Weights of a small mixture-of-experts language model, trained from scratch on English Wikipedia.
Size: 14 layers, width 256, vocabulary 8192, 38.5M parameters.
Below are experts of layer 8 (counted from 0) of a mixture-of-experts language model. Rows are named router (the router's row for the expert), gate (a neuron's input weights, with its number), up (a neuron's input weights, with its number) and show model dimensions 0-255. Each number is 200 + 40 x the weight over its row's rms, rounded and kept within 0 to 999.
Before each expert's rows: "comes after" lists some tokens at least twice as common just before its tokens as in all text. This comes from a sample of Wikipedia text that the model never trained on. Tokens count by the router's weight.

# expert 20
comes after: "\n", "|", ")", "%", "}", "\""
router,206,197,122,138,176,181,172,201,234,292,233,221,94,247,230,214,215,232,196,188,239,171,187,205,132,216,141,179,243,234,152,161,219,156,148,241,204,199,223,220,210,132,218,259,157,220,241,293,278,129,232,168,211,179,238,192,245,279,201,201,243,215,273,210,206,185,250,153,183,200,255,167,190,170,164,163,224,181,165,229,226,156,208,120,160,178,186,180,191,180,173,195,185,232,231,206,229,186,159,194,265,187,189,227,181,141,259,257,131,140,153,139,144,234,181,134,183,204,259,214,223,205,234,107,184,165,195,130,185,209,184,165,177,131,211,176,140,202,129,196,169,290,170,240,267,255,196,149,175,224,151,181,124,244,167,231,212,189,174,176,173,235,121,243,144,232,246,211,125,195,198,211,129,213,169,215,216,220,163,200,154,198,253,212,204,203,183,211,217,187,219,175,164,167,177,137,189,225,220,161,263,181,236,170,200,144,251,177,290,213,155,158,224,113,204,197,182,232,171,223,191,195,180,188,183,170,206,115,110,186,194,272,169,178,198,231,244,222,283,160,164,152,205,251,205,173,262,255,155,188,221,116,196,163,160,211
gate0,180,192,234,179,200,172,147,190,245,191,176,198,197,246,244,206,200,147,197,242,199,220,176,198,200,261,126,184,231,175,158,128,223,162,249,192,165,221,124,176,259,164,268,247,213,171,208,253,225,187,223,204,152,171,279,142,115,198,202,117,177,200,268,240,223,238,211,204,187,212,227,161,192,181,104,173,264,160,240,158,200,214,221,225,204,191,105,154,222,188,115,234,109,235,230,191,245,220,192,167,232,239,163,232,248,183,185,157,230,190,179,231,209,209,241,213,245,227,227,177,260,155,186,213,207,215,183,117,244,142,175,242,221,145,147,238,172,166,149,174,260,170,136,246,197,213,181,181,112,180,207,215,241,232,197,253,163,240,130,225,151,225,94,251,88,257,153,241,206,177,221,206,215,249,231,270,200,242,210,149,159,195,239,226,202,178,175,253,273,179,255,145,244,154,171,128,200,223,188,239,220,164,161,261,152,173,136,175,201,172,182,272,191,169,189,157,152,224,145,284,223,171,229,202,239,150,186,174,167,236,202,288,119,172,239,167,273,191,236,168,160,177,211,154,202,211,194,184,194,165,183,252,205,190,220,183
up0,188,153,162,276,243,221,234,199,168,203,246,171,226,174,161,162,198,211,214,128,167,170,272,236,256,155,227,192,135,224,262,244,214,252,169,258,240,275,259,218,210,193,153,244,171,202,239,166,149,217,175,193,235,202,196,230,279,207,220,259,179,171,149,202,213,152,184,250,227,198,242,180,186,191,269,224,188,198,214,185,220,214,163,149,145,226,310,170,204,226,295,183,304,167,187,138,138,203,163,227,151,188,159,173,149,105,222,219,277,239,226,196,244,211,169,207,111,189,160,212,233,269,202,253,188,131,232,238,174,250,221,266,202,260,202,205,255,197,237,254,207,229,244,222,217,234,248,207,301,249,225,182,197,142,232,197,209,153,271,206,191,170,297,147,227,142,223,161,234,248,219,200,189,214,183,182,255,160,221,232,242,188,219,196,181,216,147,182,124,213,193,235,170,264,138,276,214,149,231,194,199,221,211,149,188,202,284,192,206,245,205,162,169,237,228,258,268,194,161,201,195,215,181,156,143,289,234,211,253,117,196,135,195,220,225,219,140,206,172,216,156,243,200,263,202,180,181,219,223,227,214,162,206,206,141,189

# expert 36
comes after: "2", "1", ".", "9", "'", "3"
router,237,205,177,149,179,170,147,242,251,238,239,214,165,233,266,230,247,270,236,162,242,164,168,172,163,231,140,211,257,259,157,153,222,151,154,232,231,218,262,238,264,163,268,246,170,254,233,221,226,166,241,154,177,162,228,175,254,246,166,135,209,219,240,184,211,178,238,185,144,128,252,165,159,180,190,169,238,171,270,245,264,151,267,132,145,156,176,211,168,160,171,161,242,250,258,212,191,160,133,169,216,176,244,213,156,126,221,241,171,170,204,199,173,252,160,163,152,170,205,171,227,242,159,160,186,177,181,153,193,247,195,159,133,185,243,141,139,228,173,238,161,243,229,233,238,238,171,193,243,219,167,158,173,243,156,228,202,167,130,164,152,198,166,233,183,241,230,259,159,177,235,170,180,163,178,250,234,242,162,162,149,229,251,245,234,202,230,204,252,163,236,231,133,133,222,187,242,240,253,145,215,244,245,168,191,160,259,159,243,228,150,141,239,177,234,207,168,227,159,260,151,242,218,137,162,180,228,161,161,155,201,176,139,136,192,148,247,252,262,192,143,158,226,259,235,155,228,224,147,211,262,161,167,178,179,169
gate0,205,191,195,212,281,240,154,212,239,205,247,179,193,173,248,188,232,184,198,184,287,160,183,191,135,202,204,180,190,226,210,225,189,164,235,233,219,138,167,162,203,167,187,230,226,150,253,233,158,117,183,159,257,212,192,167,205,226,187,199,238,199,233,190,287,299,193,188,236,188,241,204,166,180,212,185,167,217,257,190,208,144,209,168,270,221,214,221,222,147,245,216,251,254,208,188,168,166,124,139,197,169,214,190,204,141,270,245,173,194,161,206,169,222,117,195,141,203,181,196,257,198,152,164,165,163,185,203,210,196,250,192,226,164,193,173,138,174,218,263,171,289,240,210,276,170,191,287,227,169,145,255,148,199,172,203,144,183,183,175,222,190,194,274,236,169,233,197,140,238,189,212,256,183,259,181,144,245,275,227,180,267,259,176,240,155,141,255,159,202,197,122,169,150,204,221,269,205,160,162,271,215,268,108,230,164,289,188,207,144,167,191,286,191,192,125,160,284,154,201,191,170,171,245,281,196,265,185,156,231,267,181,256,130,166,242,203,261,208,150,204,215,230,167,237,216,220,163,218,246,189,168,192,239,141,234
up0,234,174,155,277,202,251,146,158,123,197,192,203,239,184,201,119,268,174,192,168,166,212,213,160,222,147,137,258,160,185,145,163,270,199,243,208,228,188,140,262,208,299,253,162,204,232,179,129,182,217,248,209,212,238,310,124,148,213,356,217,221,180,231,248,238,257,253,215,209,163,179,252,211,269,203,204,260,228,229,167,205,163,193,134,260,220,184,224,216,219,196,161,253,190,178,220,160,200,176,193,156,143,219,236,177,250,221,245,172,198,177,169,267,228,189,225,192,232,124,262,186,184,218,128,193,160,214,236,262,195,107,167,196,243,238,211,172,237,228,249,201,212,191,211,165,124,271,281,206,215,164,253,97,193,131,160,182,238,189,234,212,202,257,216,253,156,208,252,248,254,150,243,246,235,226,203,221,208,174,172,260,210,190,205,178,175,181,209,216,126,189,148,168,147,234,192,287,211,162,250,226,226,209,175,186,146,210,170,193,226,223,177,241,208,202,197,141,223,185,200,173,189,196,193,212,232,276,180,208,228,254,203,251,207,222,179,152,210,164,165,201,177,124,195,231,189,180,177,268,228,179,189,215,167,123,199

# expert 38
comes after: "\n", " |", "==", "-", "|", "==="
router,216,183,147,137,188,151,141,244,218,299,196,184,89,256,224,214,248,237,210,203,225,142,160,203,107,289,170,267,211,251,176,130,233,169,199,230,245,217,180,250,235,184,221,224,200,235,215,257,282,183,223,188,136,184,222,191,203,232,141,186,182,244,266,189,237,195,272,157,171,211,240,180,164,157,194,170,214,148,204,242,203,175,234,185,165,155,163,182,207,142,201,214,227,195,213,223,236,197,202,157,234,134,214,230,102,210,218,248,135,112,183,177,205,201,228,211,179,181,251,161,215,232,184,143,174,182,128,130,159,214,233,200,120,138,225,176,176,200,139,186,166,205,199,279,282,211,158,181,216,216,148,159,155,195,166,209,191,178,139,176,176,186,153,214,146,241,251,240,203,212,234,164,217,216,155,199,211,258,218,214,154,215,223,206,198,166,235,209,304,183,209,227,174,164,239,204,217,220,223,185,241,207,215,195,157,204,281,207,269,229,171,161,203,132,197,154,115,203,150,273,192,234,236,152,184,120,202,174,165,188,187,293,171,205,219,148,298,226,216,123,174,143,222,193,229,140,254,251,167,207,278,202,164,167,176,176
gate0,262,247,261,166,207,192,241,189,194,221,174,158,259,163,211,185,178,232,190,160,132,162,230,304,229,201,152,133,131,199,253,203,159,216,220,209,218,161,233,140,216,209,301,202,196,247,287,247,238,176,132,108,165,216,245,268,177,183,241,222,160,237,214,243,179,164,231,120,193,234,120,158,164,247,188,205,248,190,184,208,177,219,269,205,285,172,241,153,207,223,223,217,120,203,178,167,233,220,159,217,181,200,170,227,181,313,187,260,117,211,241,264,263,169,216,237,172,237,255,209,162,174,247,179,142,249,177,280,179,252,219,250,172,204,178,225,197,248,169,194,148,211,220,205,204,162,195,154,169,207,134,183,178,226,155,201,187,154,207,143,204,204,219,185,188,172,166,146,272,135,157,161,231,215,185,230,210,169,181,211,175,238,245,223,196,225,173,177,283,194,186,207,235,209,193,148,201,144,191,247,209,139,235,249,118,161,172,199,153,126,260,218,242,130,222,235,217,230,178,160,252,162,189,222,115,205,221,209,232,206,244,185,252,153,247,252,274,175,189,175,167,268,143,136,198,216,199,172,165,191,194,223,262,235,227,160
up0,208,180,209,203,185,174,245,144,209,201,186,173,127,220,178,202,181,155,206,199,200,191,192,244,231,177,145,272,215,215,193,190,187,138,204,236,133,238,236,180,251,201,160,258,207,238,171,180,260,190,213,183,255,246,310,304,194,191,219,257,198,195,223,185,213,133,191,200,322,211,148,238,170,298,192,242,228,197,134,222,194,183,230,171,243,315,238,197,206,159,202,262,191,211,251,229,101,216,242,213,184,214,215,213,206,186,206,233,113,155,260,246,228,197,212,195,193,197,223,141,144,153,177,180,198,194,180,210,132,190,118,244,171,241,125,232,196,187,296,190,142,213,224,144,279,120,219,205,190,181,220,153,186,185,174,138,238,130,231,222,248,128,163,234,218,142,203,129,157,153,231,151,173,246,218,177,176,165,214,207,217,174,253,236,168,193,235,261,183,217,235,182,187,157,221,261,234,191,172,146,166,195,245,267,177,140,167,175,252,200,157,222,223,179,239,206,230,196,153,217,228,251,219,150,208,184,175,136,174,224,258,186,314,193,236,170,143,219,158,255,218,210,225,163,187,242,192,114,166,175,189,129,205,215,185,242

# expert 47
comes after: "\n", ")", ".", "==", " =", " =="
router,223,181,115,188,193,176,195,232,206,236,215,267,113,238,247,211,227,235,240,188,201,151,143,185,126,225,170,253,240,227,166,172,195,185,168,220,272,236,226,223,237,177,218,212,163,223,225,239,193,201,277,185,185,175,229,205,213,293,174,162,210,182,332,190,209,173,258,186,203,185,285,123,155,143,219,137,199,175,215,223,291,187,207,182,172,165,181,192,198,194,160,195,241,211,206,253,194,154,142,155,201,109,172,229,97,158,248,253,187,152,214,195,151,207,190,181,194,196,230,172,246,242,206,121,212,192,102,125,170,215,193,170,78,179,236,143,170,215,142,224,171,260,187,272,198,229,157,144,230,216,177,131,138,222,173,214,214,206,166,180,166,204,151,208,183,282,248,307,152,198,229,183,157,209,195,246,191,226,203,220,175,215,250,221,224,177,205,216,205,149,216,192,170,127,203,224,235,202,226,184,214,216,312,194,170,116,275,184,249,211,180,194,204,173,241,196,181,234,169,218,179,200,243,177,149,160,221,161,161,174,201,258,202,126,216,179,226,235,218,157,168,191,228,261,222,131,262,218,144,197,213,118,192,188,177,192
gate0,262,173,196,253,293,129,227,280,190,253,242,209,150,208,159,178,176,218,211,135,174,263,163,197,192,190,201,219,197,207,194,179,180,218,214,144,158,199,244,185,222,206,104,301,177,245,183,228,176,231,171,153,216,250,205,222,207,212,154,251,215,201,258,286,144,200,197,195,228,224,143,275,237,197,179,210,212,186,225,226,197,213,230,184,302,220,252,154,185,238,182,227,177,228,216,255,194,188,159,204,202,204,197,248,264,209,231,239,146,212,259,174,223,210,155,199,190,216,282,208,217,148,252,225,198,217,119,175,198,215,213,206,177,213,192,214,221,183,172,250,159,231,174,204,224,129,129,108,271,217,240,205,166,145,234,173,226,169,172,198,244,164,200,250,198,178,203,206,140,174,229,198,150,160,209,225,191,300,145,211,202,225,170,266,209,181,159,190,216,193,182,229,209,161,187,265,136,144,159,157,115,164,178,189,234,181,276,107,272,209,223,210,167,196,141,270,248,114,260,188,94,203,193,247,237,158,121,244,270,222,273,215,253,217,166,279,248,191,193,211,218,148,212,209,209,223,212,198,283,194,257,213,205,264,241,182
up0,156,255,188,171,146,265,209,190,248,215,177,227,254,228,228,180,195,154,203,297,245,91,235,166,195,250,202,164,199,175,202,142,192,149,172,252,160,168,187,222,263,238,255,92,236,175,191,155,221,188,210,249,216,207,176,171,202,215,248,197,196,210,93,61,251,172,204,151,138,162,187,185,139,264,200,186,212,232,130,210,128,204,138,195,186,199,150,225,193,170,166,172,219,172,212,112,177,256,187,154,246,193,224,185,177,180,201,140,275,195,152,198,234,211,226,192,152,180,150,136,220,244,115,144,172,214,250,182,191,188,166,213,280,146,184,168,175,244,221,174,238,133,218,188,165,218,229,263,225,169,185,233,246,220,152,231,173,195,229,193,133,195,200,224,195,180,216,199,230,193,166,181,188,213,196,142,179,114,239,210,221,190,193,163,241,202,198,144,239,213,202,210,203,212,208,155,246,246,199,237,269,184,225,189,218,217,97,269,163,224,139,225,166,214,272,152,171,252,204,213,277,199,219,184,113,225,230,191,158,172,169,201,116,174,221,140,187,201,196,169,164,279,176,146,203,213,158,251,104,224,145,201,242,171,168,186